Weights of a small mixture-of-experts language model, trained from scratch on English Wikipedia.
Size: 10 layers, vocabulary 2048.
Experts: 2 picks a token, a softmax router.
Below are experts of layer 6 (counted from 0) of a mixture-of-experts language model. Rows are named router (the router's row for the expert), gate (a neuron's input weights, with its number), up (a neuron's input weights, with its number) and show model dimensions 0-127. Each number is 128 + 32 x the weight over its row's rms, rounded and kept within 0 to 255. Numbers have three digits each.
After each expert's rows: a language model's description of what the expert responds to; "comes after" lists some tokens at least twice as common just before its tokens as in all text. This comes from a sample of Wikipedia text that the model never trained on. Tokens count by the router's weight.

# expert 22
router:066126129182036078190124088056082085147163146157162175093112135181159090089141120110167088136133107170126119129102110158135145112132152166092098112180127115160169064132119131067151132131148102108145131167153129098140126122192129099127069136116228133123131097144131163133149166072120109037105146130126126130102108152125104168125142163127148169109083108114176149124132125104102112086113
gate2:115064141147096143140119163093003074163140189171136147115139046180154102109145095141109116110105090142121111118148131182105077134158096081161079104098149103094120117129082125130166143139110131100112117153128164142081100106177114191152099156148192084115149148141060144109106164100083151094133126165125114124131124149099135179066128168139085117159119139087148131133100099079092141163115
up2:151101150139154093111050083109165156176151114173145137110181098174109144083075140157131078115134165176127103120128093127127116177149146195139173135123096156073178139091138100129070141110157069100164155108199101091121132114143126051103112111134122110098111180113155090141176118093185120169123112176165080138087109094111130117163153105130116103154096126172068099135123180087125076127123
gate3:125103144148114109143119150147052095124101122152151134097115062138183093117141149106111133105150135158102128085090149160116170101128189078096114116162110135145133108101146162141187081061139135138120146163187164147108173182164059162157178169119163101183124111141129137145125115085174131092126158151208182144084123087093147123085188085121154105157119132098187178156186098113099141125157
up3:129155169060125119115075093143131074164121147119108090124160124119110151143149167063116129102084150112190144195114128165092122145097101111098154084135094174109146168116103183180101113178149133133186151121086103209166115144166133148137093144152100116111069114137108130129167172102109110127138077069185168121115096138131146137113062128120076196199061158113143154106101137151152143126135
gate4:136095143150140129139166086090129157123124081128093166137191129093148178177079166129134134100101129076078064126164124117118064135113153115112098175097136159116090136090081122062057125116114106139101080157154157148101092182078114136067094120112165133109161071155157113158126138143094150119067118138115164137140166182095120160103119145150091091083139134110190087096187080116154162118076
up4:142110127084138143118162156137141136125118070150077184134114163052107207208179135068126141095143119099136113087143158149187103173152073114171149141140138159161106187123112102088166129091135114226102152102106048136136054119145116098125173104096109167134138121166100131150127172157095122151124145137106129123136097079126197129140101161087119121169153129138142124117171157154114134141168
gate5:124122135063128107162144142084153144133149255181088116161032093124134163132124078066116111114118108123129148066117094160077101124102166148145104135144133165150127170168101109141171162133151123172149119187162105100107108144127173059138118088122138108096177059111171176135094142097114088108102182137107144109168105150088138104152137129143121129136111115109106137127143137136145067162072
up5:157128200121140142119173108142107134093128124118105149123147157127164149103115085079095064129103080132149167128138117146139099128048089142115124167132140160080139086134100161107087095143117135082150170112176137088147164146177167159098122079203155150146174179070072098192101140179037135126179066163115145106122151100139136111107095130154162126134154116124171119096152139117170172158089
gate6:163139135124116128162066179082156117134145114120106147156178073140115089115150073087186090116143162130090173075155111114133118172158155181178169097166120105118160125114110111087087142143166107172080115111167079123139186117178129175029131083160115127132095144092126170116109126105095102177161197125110186115118108177147118183104158132114155161185125101127159130165123088129091120108139
up6:129159142167131124053136133169126132134102152184107125149096101075168110082160101089138080151124188161141176134144147162160164137142096136193141116173127176133107156103145154134108191129058093095147086179142160159104079106135126178103143114157100187167152117137185075145138078098098088141088094144108133132100154147137135090108099068111143212124109081155145122107179138115127172154170
Description: The articles the, The and an, plus word-initial pieces like an-nual, dis-, inter-, La, Pla.
comes after: " of", " ", " in", " to", " p", "."

# expert 21
router:146122114179149163108104124156105065145119123151101110119069134153152076122097191105102090098113084077137116177162196108112088150091128081095154177167115145129130068157138093142138170058131096131116142092195113149091148178187105076145124151182100133150149146127200098069107123115171164169166100094150173140142096170118151150112156165145135107124173122159129100128109161122117191155151
gate2:166061142142157168136091142158136073147111122088121136168145150120214085118131183102152183181101135112120149116096160146074093141133077090105111131138166091122094102100082153131156165117141151109149125217226129078123181142128139125099153087172114154096152180131099156093089078115133114135149127132054124114114129127105122137075133116112198112088155079094134135115113161133139127182147
up2:148122139116086151133100180077180132135113121063120079130083128105141080162048179154080039111112146124134140120147155103146096098172150089104125125163178112118122162134183138113148169162155092102131113130104107191077128159154162093154115111134147157187081143105203134148082111078121082122117161094110072118122104178133129130128080131157122204187133164126083141111133104143087128107136
gate3:150091110132180141136160178130132084152157082121068110085129079129102154119076137185128140153157125109076105114165135121172092126117112047097097175132067125095179124103126139124097137114145156167147198107176124137124166156146153166176076071104133122114160099074105090185095135100103182123062146126144098133148194141102154154143148128112157123162077122119197100177106144164129172136129
up3:093112156130154102102147145135147128139111151078061139125154133184068143135117165089155189181155137129142123155104138117126106130183072129046128149149106098112140108122111145086134116134155129061167168130134137172128073134161118082185142143149156127098120140171158149115182205145153114163164149136134196108123121114146148165133029119146118079134067178123104144173100158170130190165094
gate4:158077105108137185101155169107131107126046082136102124152119153162094101140094162113071126089140113112090126163127107182080123205147130095129081220115131131122121092110141118173126084119146131104119105132179071114100165155177135101105108155093142140154108149111151095089146141078181154104096137069169123082059167081140152180067102093098141103086143098146145096154113144166144148111116
up4:085117131165144180102177113112100128152169099141119117178167105125094093158155070078141085092130127144132117126108129134132118110147113103150090161092152172138096088136130090109131100089085147094118114106109105142124081116084121181176081141140122113115123140126169134191081165143152094105170137104111118138118186102148118048102148077109141111173163186115028107088190073174070181105114
gate5:081111071054148151177086113104146126144149136157071142158172131131140126123124143122099141116178131092088134103205116114121095151125136140132148123093105179113119134116086121088138140122169140189142113159151137151101093156090109145151123078053053145141107100151183144114174143123125160110144114153117137073149163091105079110006138131041109104148112148073159154155119119113114132155079
up5:096106117088082034145152126128143114136102172123110151189172121050129140082158145152129148142092123129132098129167072099144121137144142155163112097101147167164149150127085118181144135191166095073134141138097116126131144113108164133184136080064128093129147155086132156206145115064142146072116126125130088112195100129105113115128124150161124150151134084141094051117117122200159107059113
gate6:157099140118093149107092179098102091103099144087146183153190129158134145158096080136112120129134125167166170175185112198129100183159142094124079161151094120161195168105089104099108084092143169122098179078177122153098115151190147166132186112113096140139148132150111151082118141148206116138105107101111089140124185094113100126126150083114187113115089081063118099140111135090097138124130
up6:057199079149098096117118213177094119136144072099188107133178171149125095119119113063165119117167098164126136132148112095117175126103113133131167164127099161161150123105135226121059070132133126135125098174125131132109114086123149162110110111067137118143166131073110136138082096168138145097165152122170162175178182149123139163049089111130159153136116153153094129124106149146124130149119
Description: Dashes starting infobox or list lines after line breaks, nationality and country words like United States, French, and name endings.
comes after: "\n", " United", " 19", " Al", "z", "vi"

# expert 4
router:115152176108116161110090185105165167077093092100059146117111094115098107102175112128130134099166138172151145177172158114095134079124133147075148124143117135113162127156125124129094152115136182164167110134099105111105111169156116136080155093130140090139125157170063124147118162038141131067110152163088118133118049050155144107125141138174166092126147160099148178099081054171106117108163
gate4:078120132097101136121123092086138109162192113098104151157145084110152103147121139052174141132113214140096148097119144129090126091123130155131096115114164152085113163156105077098156145209163128161141128174167080095121113096135104123118147078146196090087151066112119210174087113108157116140152166120131150136140121115132145152136128101061191144114083142170070111114132115103068167149081
up4:157116104126088180082105151131155091053106116141129101081165103136148197140158069146128087079125126131118149112149109187145139122148140156116181102186124146014126092137134124115117094123157188208136099061179098157146135155121167182143110112095126109112067097171128114067136106154155104149184133071152158141106120121136141102130175117089134090115150103113139130132075137161164134151129
gate5:156081159092175161135141093128169093183167087101084056125200084071133157099150113152128110133097114139152139160115122129109130117131143139113085139138117113178153145111147126117167104135150092191132158113137136171144085150155122160082090084103132073169099131076207155161097126137151153139145147132125099056034135122093099167069099105135148157217156113097097142108125101112117140143095
up5:101139128196089127157146141178160166133138144174158099160095132161143130130130116217149150139188161121115138134025111131109126110133139181140124083156199129138173167138148153128093171117082124108137136158156122136100088134094138094148143140148129136149165148116141066107036110120075165137131105139105162196126120133149115091057145191089162131140174118119164075149102158101083093090122
gate6:153149170149107158192140119139110131148085181155111165165070118089173046163156112129160180177113128133098147121170122128113119169130144124133110106118110201068131146156101127098139124123159172140110187153115163127066179138105151127113169116138072105159033165090115093114085117085173124146137100130107174109102114111110154107070132057126071126120053127138097109094128153109086143117133
up6:148129157116138112166103117093154126052103116165148096137158117107152143166101171160186238132140129093143058107121146079122088114169119083136148166081128096128132125092071112117140059169140148156093086131124100135159113156098138117122129039123109147114115111123078143147149120151105154119189128104070115127065112132138161132048122143146122083166062161121109116127138091127124059166132
gate7:114102106119073163097172071117167100180105109138170187211121136162169186154080128166187103195164144161101119093125154136092114147169147116185158118130121171117099112112054145131165128111098144141147162135097103167131125194102191186141103147175152083151131187102183134160093146140091099162157188128142141104119125117137119114155172156130153169148155137141137103123136108083119085104117
up7:125088110124171124095134198107153138102117088140096104108098116072119155134142072084119057108105085206127140141162103097169132104109165112135135177063140193133099165089132100132114167109142160169144126099079148168118076152193089102141129131128084132152126147105117070128079124113124152103155077067132117169091094089116110071136221172163173134162162123090104137107113135127113135100117
gate8:113117139097144143084179122090159127137134135115152092142161114088147159107116157186134078154082156129170139129162141170144100107113130101099101137171117162076125103110122164101185142214132150148173106161127149175187124181172128153130114165223192114093187133141111153071115123128077173119123154125170170101063128111113071143133132121153166141194133155106107159134136141179133071173136
up8:130087155188153162127103146109102134129141120074122150132061134082114128116147130089124150125119118190105108096061149136195173148168126126123130090119159149136112145110090149110180101167081136174142152128156117174065100132168069132102119088168168167151111156156127132132121152106144125202130117123110118072152147138147185113076155161109131103119076183043130087155093178142049085091135
Description: Bare space tokens and number or year openers after a word, as in "number 44", "(19", "ca", in tables and dates.
comes after: " the", " a", " and", " to", " was", ":"

# expert 1
router:114152187153141107089118103180213136139164118160180078091175080129116109075129166129089105128119125166140129128152129160078126143155087120210127159157169111145121124149156101107110128130091136137179055195177172091144120158099093134182127122167060101084116131128110202156112148141074089146126148167134155124143129112115097118148095131083112090116146170082165131138126102153182143074163
gate1:155129146129095133083101172104143097124149113138153114172149180136141137121112112110084123138171191156149197066104080121121120172146085203146093142125114132124114203100095100096071115147126105166115162152202179123144156131154142150125132132221109105136132134123190152182102164128065123146130122109092175105093127111112092082097133100133110077161200093110180137112151082164149156123103
up1:167147151133107086174151142124200133118130154096114113130130162128179095138193111101155130066139169153135170184132113070119089177116114154087071091147144119113134169151133126090162137149124123110163121130202118065152105155186090105173177055113113120132081123112211116155111123130164120186171132137166164141151184148137104145117129118170095124112154114131066131127079102131056144157167
gate2:093110101085088151133128108085171122162140142146123097124174078109126200124175097124072091118109191117101134120143114167158140142183141170132144113155146126163141202106124104078162146117104120211118111119105140157059119153157145128148041092137120092131108131154202101172131126110192129114119113073159171154120130202053131134152090143101137115121131095092110135179144134102141168076114
up2:127138121083184145123131172072168121140186108144102140071140115092163125097120134144146048129118156172150138137121124104118114115110172101117091086140146122159087099152136075182174141121149110117148136176134131129143101176098054103148154091222109112134130152122163159143231099128086075134166106118153124117151148180124142120118114154108126148193152140094128073045125162073137138086107
gate3:082096132174127143073107139095172134103152141118139105147138162116171088118155111152132153141190168193076138127120069189112113101135079161128032185127158119167172115131060062101109138126110129132171139098173154100116071119155200168150132105153105097136128134153124197123106142084054139144097082093129164120120194128094120123107154126100141160098114149100140106083141096119113087122141
up3:169132116141168135103147123091107125109160142144124158161110145168146120109116160107105133097075136131169079153169144121135165125137111190086119085135149121100199156129067163178163137187145155121173183151071136180120127107120049100090100112109102154106202121079092179140157124084139118139117147158089091124145137048106166137083208151129177098169092149096139157118103152118067130150130
gate4:111120127075112155178119115155156139107139122142124133155113112089094175129173089106051121114123161190144117088128060142134135156094038143176121105188126124147131121118121145070081086102107143171155126113116129140189108094146109122196163153190103097100142097147112185085097172101142108163127149133177150158146120140045153187155153093150141144149144160163144118095114071163149145071159
up4:162121165124135118195143129137153156138146105118076143133146091098115060111112160129105160126090120108128125200142078159134065105108190153061136112144126133163118089146107166154135152128186114149082140153122155131149098133135099129164124110164215048139108136064141098136101125073131121141140140098138081149091133090138157141050135157150148206121120154111155187065084132114137148072175
gate5:167095143108165137087134122128168087087131121138075145106148099156115084169087080158106125121106144138185137113125122160102119209107159125111104078129141127123105109147152105172156068119129083202146150172191148088126140195132090143189084140172150132105136131145112146090110166180128125206189109078098163141115137154092123118166119091095075105163108189131194143094102119134158143098161
up5:103121082110122076161115139125162178108146170119121056106139092052162094129112136115111137124089088122073148151111146155091148141050125116093084198144120121148144145148147114103108119196103126197148111094086143123146129156153153127113107160111168100161116176067109139150099103131171101070112080130093156130192156144101207143190093115147167120193128109154136095108155111121106121116059
Description: Determiners and number words opening a noun phrase, such as a, no, two, other, most, often after is, of or with.
comes after: " ", " is", " of", " with", " and", " as"

# expert 29
router:113147121161121081075095131152100141107110148095171151204122164158090117150133127146110180127114133114142152104171125166100125086149192106131139120190096247108199174071128128129093106153076095112134072155160103090105137117116192178123148153087110142105117050114124151153091168078119107128131109146110115156151166087134090138152137105133152138060112150070114104139132121076097117135133
gate8:175057131105072164159142116137115163105247130080155122149096116124111146120150112184116118204126193131097176137089138079161111145112136161158145084159056108123121114085119142083107188111145121144068105174162067144094121139150120159145145121130131126146085145097143130095126149083132132137172138142120134157103091103084115165098121102117122153184119119149082126099168079127090196166120
up8:135114185129164176110135113125158107137087068135156104134156137098103170120107088143092062143088144073101130102207138115147124140151154113173142106119057117100122106107143152145169151125069120177119112108146076187115155127162153135123146107096129118128137151163197157111183098125061153094142159091098184115154093103115121143188129229137086129100100086161123179135126059139098124151150
gate9:122130159140167133150146114107082149088199124133115165126112147167140170157061147152132146133144141130155133113119057136125090109147177153161102112132064166110117135110084050150117185134150183105131171202100140137105126129105077168110089113158112105139124114070172127110065166101062114130135143160122097141148182125116248158097122085081117144107158157093167165119119137110161131127158
up9:187157105082121138150166151122144127139193123150105154105103112124126075084131094147139118141118070142157099099083084118209077135127097141132134094099145087174072137136149122113168149113230138120133150108112151080049136142098096160123085107162175086094129145117114077136164097117155078109161111165159117147103167133131171157121120100126142082139216156186164143111118177115165131168113
gate10:166089178202148115107151169173140165119050201095118172108189158188132134153155115117135182100151137079122184177067108164189100165137159136079105083151118137132138129109129147176159074107132105125130122142128143148141132144059107144091181151161130113136136101109152098136127103119180148141156121154156203122113142080096169123118121121147089148142109111114099110108171123115134062092192
up10:154070165173098107092112184112101138171121117124118100128111147141160102119131120150152122142160086116144176116101094107185078121118161139088094071131080174139089138126153137157181159156084120138137107139100106166085152155147125214094150155174148136108139103215147124144155074116077108118183145083135043133104164089100182113144182128122097169131173088138106172151157149126089083149146
gate11:175069128108121148083162164123112104094145154118110149151096106117140133119129094130104147124098131164139177057067120094112118168121140188134091107091106151179121135052142094078092097089092167109125205075158095112125143115136157190122137133183160083120134081114117097149112147066096158175162125120118165142113112116122148100109173106182126038109141162110164120092134175082164172112086
up11:111125132135138077170174139119151081110143115127144133114084115175135078133119153213141133115080125144128131163152154091124064130157071120127099137157153121141158114204116140140137130147121213133163145112070087150119184096109127168128093185081164104091159128119118144167158144092100109139119141145189112180123118130139111140048148138102086125130105144116171059091068143107124071153219
gate12:086125179140109110187101072104095176126176151129099191147110123149104124172084105151161182141089164126104157084127129164144132175129122132150145153155200118110195153151123127116129128109131162130142136132088143125170156158089095104162129083158054089103171106175098074116091109085168191108054158108105106192170133115096146110103138067107156127075086085127104140135131086091120124128106
up12:105107150138098134109147215146114139150145082127130113167120150132139119107151166120043078102109095147131142082152103095162076112161188182097153099137135093146137147084167154083109151131109159136111107101155106103132157156185077159133125117151169110128194184093155171107101072185141114113171120077159115169127142065095133107134158161130089090095166144127128153164159054107107122191078
Description: Line breaks, opening parentheses and quotes, headings marks, coordinate symbols, and the prefixes re, con, as in reached, responsible, resist.
comes after: "\n", "==", "===", " ==", " (", "C"

# expert 23
router:135115093087101130116112067123132124175141172170129109127179077123137102091157080130127163072163112106104137094103077173137142113161098151114192106110114122163138171112094136124147076091174108084097111082145122128165119119148143068154076071090180125173098146157107129131068165171180131121079140146142129102129125093169198091186120115182170157139096203067106148137106108155152121153123
gate8:133116149082098180141112118074100144160127081111109117095149118109136133146101145075120156179087092108058166119105154099063077115136145071124109114149082120147173149148096099125139083141138101197136105122145176127129064130165128121150064136103145175153137159205119147180092117114120104078112122157177096129103145133087127175117135103104114188200151169095177157089127070122176094158146
up8:090082126114114123057061099178123149165173132120132135114135098202094187137104112099160185053158157139106067133109132196128160116179169107157137115109086176088135170142168180133173144140140089122051163155089113113148178150145153144114142141097164086117150111125109123097110135195102117102113178108137166160114098113117133060103126161114106147106117149138154153129184128155125178089113
gate9:136079116048133083087143112116102087175080133077138167107130085132087165105122129154104140102112117089090117069100156129148141136158141100105162128087145090089173125068131130182137081136151075087150143105102139124098149194142120134139096131153127116146077119159186170106107140153174157131139171099120191144075160149107144155112121097143193161162094158116211161076131058119148097137160
up9:109132114114118154136186131109125108147163148134143135119176098062114064108091110077082105127173165148062148152079125156135162088131119139163142151111100102128135088121152126160209119122139140127130140135153178141164144132150087174118211134171143099110065166142043147159126059127155145126183180116189162156176125074130110159148124094135148160163112114159129181155095101142146082143180
gate10:110155182124102084137091130142135150137086103123140152117076065133109116109091134085080094156139164127121077112094109105102128107140124138182106188161064120085174119138142144090101105142126214139110155121191127119190103142093102085186141147138091146131161153151094180198091172150112151146122126152164119122087138146133185117140132112122122119091149170061166101140188104046186161122140
up10:131145168104220094130159121126181141048079117150183221107101146090127096102085164160141084144138090153092151199124165173133121164132070124128101124113142113130141087137194131134150173149139178078131108162152126108142102110130143164187128118140105128086101070121152122181100087152144116111142122177144111162139127122100083104104078100136105078124065125145150115113116108167078171102118
gate11:135055105092142148107141122130139137112132133110128139147174118111206108105115200110107113158103158125100137111174127149061085082177077115160109149142135190165150133097090119125130150160111110115133099166148103193160091102161122070084091123084169151174127110147157164093131113083100114099137176168130095072115121102067147167152150130087150149202089112127086165179123106165150084193141
up11:098169177170090119160159137112091111132108112135101110092074094158167079206128178114051164134103158099155092143105116167078150122140121172155132106120125088127111153105175113179129068079065101123120053109107117179122177161181122132177177107140159130113152157126093080195103135137092168091120139105144109182195148073120108168145127147138129157165130155116113142110101105122142145160149
gate12:117145049104072165141122158104131174094070143200118129126141124154124111138138132149091194096181171144129125104078104181058125108172089135180145121123088134146139099143137111131113147075076096082135110122175131153127123190106134146140089084118158109125163101113160138103132159127092131129098142115131143093098101171074199140113161128135107143176091096091129088179110051152101081098193
up12:119145123111131159083167063087157101168093177147106163184126146118105149104094086139111132069122137135104165165137129107095108147149067145095133171101149131180027133147149138108112162171192150126128146088124110100194087121122101171127138121107125164145134127167150153135109121140191079149175126192098150074143142167146203115134162108118186117084102177128138098103151183104184147113106
Description: Word-initial pieces like st, P, B, T, D starting nouns and names after a space or bracket, such as studios, Press, Phylum, Bangkok.
comes after: " ", "-", " (", " \"", " V", ":"

# expert 3
router:091077119145145155184152148143055144136177074201102119159131125165110163131115148103108105120096100071109137088103119197073124087171172121120157116120077086173153116115141138166153160074137067128141155113174084155150134085145118117140165182108125142096180109151080223091117130181100135180110116144150137167157117118125148087130114145105079144119131122127068105104170100121175095117152
gate5:073108162140124210138112242152091127165102149108123176137158123158111118167177096202063163118071120090124125142167148131106097162109129126146100128081124081117163085150060123103125133196092106179102122163098086113165150111143111170095134121120095076099178155132119130132125128144129124086104134126127146112131136150076161124146149126117145160130128150112131153097144071102060104049164
up5:067111141220161103124148049142128049121160149125102141198124158106090126142138116075097144152120134127092160086142147180178125103078145084131140114116109126102083153123122165164153166148125128130138131128122140202130120185107187098133143124170159176107127116103070195150094131156132119143101148126096116190172134157132106105101149126106091161100166135084181115167129174166144155168067
gate6:060144158128142154116130118137112081131178113157167211182097095119106165084109175088118166130160107102122170145106118160122110133134127130129119157151069141112154103123099173134119106161114165196115203106120123191131098158101126153180105156132116123127148102137125195049112137108120098129159162134149141219125128128072087164086148141057141164116136134153113187082151125116194120174121
up6:132110112164204148117128121176064100135127144142041046155174151121082121169112150088136184112104155152130236146131127086133123124102177136122081087163154124093103084157108083133161172112171111140176077123133114134154143149110102162128099091147086186144068097120133063136145192150109118116091125128065159098118146161150167126149124157108124121129111097112101131113102138169103133108162
gate7:111139147144172127136106096110120169112068139088088121129116123059126139137052101128100190076123173131127130098135082160070129141118162070142120148175131174042145060154075105119073101178178179075140121161151161118167125123138136136144072123162118048125110108171120131139079120106083108132137127093119094129195111065112127115141115085128135175132129104120148080115111084098139109111152
up7:122148144120135081102163154148069144130109167143149105135126129109117077081155057136139130098106135164189141095174042091159097094139150037121091139147140103128101186099092148118150165096180189138146151110136153074099161147130072152094097096136171107105111114105167164138152166107160131134168150109141115139105164077143162184126147123170170083102173093134117130104124121195063135160102
gate8:194083148104177097033139166114098096099133115090178158145095129210148152144063121121108086166056084103133097118059137128089115143155156096121100121069100124076178112075153151158137171146089136116100173134119110105093153091116141121134100114084110132167139146140129140129176087152190144197078134184100161122187159112127150130151119142108149158127132102119092100113154136100122109107116
up8:182117135145111094107134076069103150143151066131118076166209128097164153131157172130105068159136144166125144120166153098189139067130095047115123170151157134155132116081107125099157096151105104137139093161120105154068093159133124097141110150124116149079117138133168197093097162087115115087183153140108119125101109091123118102086095118179156154150183134154151209174111160122090159095137
gate9:135138103138123123126176168148087100080121135142093165127162077129163120099125144108095195136096101117100092140106141164088119129156116067073068089081138176138126114112073151188138165076147082198140148149113203133156129069183136152192174163158158143111118089150122115098099127133108139114091139154120143096130118124090140123155194106113073166130111080129104112120185189114118097127057
up9:136148152149169114138141152168176085085115147105120149075071115111123122138110161105117134154183144149159150125159113117124073116073106152117142140091161104160155125146134098121092148090104084171218095134117139138223132111105106136159038124142123184163115092153136069167101180163171115113108214115080146102114090139138186172109106155116171115138132127133129161060084161098131108131104
Description: Line breaks ending table rows, pipes and numbers inside sports or statistics tables, plus list-item line breaks and symbols like ±, ^{, —.
comes after: " |", ";", ")", " 0", " 1", " 2"

# expert 28
router:119101070117185098102161134088124141092122106129149141149054085123073113143154092111149198133093144156070108176133096107162175118107111132126112177196121052160125086138121119168157159108133097083115144163131163088112164070142151137127161078113090145141101175083088150162127157146140170138188096138125139123175198172153104118153058075119149177120140152122125142136135104110183150164141
gate9:156104145165146143132105136068176123064129121175142152143093107085161109143103144161106104134163068064085148128147144129113141177125165149164108158100100114108122108077174104127183171066183116097060140149164147108124155089112105136144107107171092129118204130112138149114176060138100132142129107141143139164140205100097152147106196118141134152065129092125111223089143163091113130138141
up9:130131100144106059159154079125171114157083082065105122102121086211134119123116129083103175123141130164132175156148097146125123165136110154111135158150128166128198144149110089114137091128156139074111139123114128119153107139160120146167106107231155133093128151070164152113039140179148122120098149083131088141160153124130122163137131052132138112135166063186079159108112105154134165194113
gate10:162053130148118173094134126064136132112074139130175111112118163118112085126121106111148197120153189235102159140090112119149113130087118099193101143127133127161182108162150082131108117139123138159109165103114105127105135146112157145127135076101121102164072159118135087099126124103149181134165147140110209087134179177108177127084130085081139135154126143100192117125079109114104048160128
up10:157125166083105144140150111124211070134130110148129141094114150147098134214117170136112081128090125132146110086084125129142111108133108177199152182118129165163091130167201096081101148134136100124168116124129126083178075126110110171069122113135136124068104102146129126132120117113116094128142203109071151060094167127144159096125128100102202121164093144099188083100110124173114112159169
gate11:100107105054127129147058116097102082141150085129126115095146124147147091136117161085109118088104106136113170099130137139132139153070153127154089112122130154136149110114148174082115086140149178122088131199176106135110097122133145170170131183126118117114098110094168117092150144145131152176087154111061132099129155160092165222161154057120089124149067136128081157100082038116092100084159
up11:156149118144081132139158134161183162105113047143125064096106131168116056094096083186117088116066145154187126143142116111093099115120078144162152142088077118125151121099111141105122115155156132117080094163058117147104099118100151070109103099131120173096056126091183046101159090120127137081094139123106134130155163128093133143154178143167146098095117106169116098135155122163089114119190
gate12:086087162151135077087095151108108158091104189060122116141132099127126108140148120106125130127157101169115221044166076116143119124144142088191055124148123124132168163121118123124116109154164097158096163117124148097120122158144082159093129100104110139136078155108146142124162087159068138145169151144136209128134188154110168101147114085108172131073146112080131127069152113102123064172086
up12:157116132121109138135070186113142116168131119156131130211153114126103132216101122099093126125126090174096191135094109070109152123148159100136144168126058155140116118105126124065122117165104121120112115154199108126104146186228087099078166158182128104184088171144095145173080110111167122102178125103095144095151201126149148117147141123159138124109141129120146127149168143101177151154100
gate13:137142147065114155127122138105126133079169135192124153166147101112137078101133123163081140111176098158082142120164081145152143132138104086093120178158111071133180173094141154071127071175145126074151105163135186132121108127127110162149148138181133086133156106220096188122056126155125153090120131180105167091159093128104127103157108103103111133154096142134122149043163083133131184097154
up13:149110162168146155146130103088178133149089133119121185124150139072122113114102098151188116132051150127124170137066096107134117103122137117135134117179111159122168167176197119064153133137140094134148088132198116128146152086097165142134111047167127114104081095080115150135119139156193161092144093164122123176131130114140099160172138082112143121142160135109102090044078116132060141158190
Description: Pronouns, was/is and capitalized or lowercase word-initial pieces starting a clause, such as sp-oke, h-ours, who, she, it.
comes after: ".", ",", " the", " \"", " and", "=="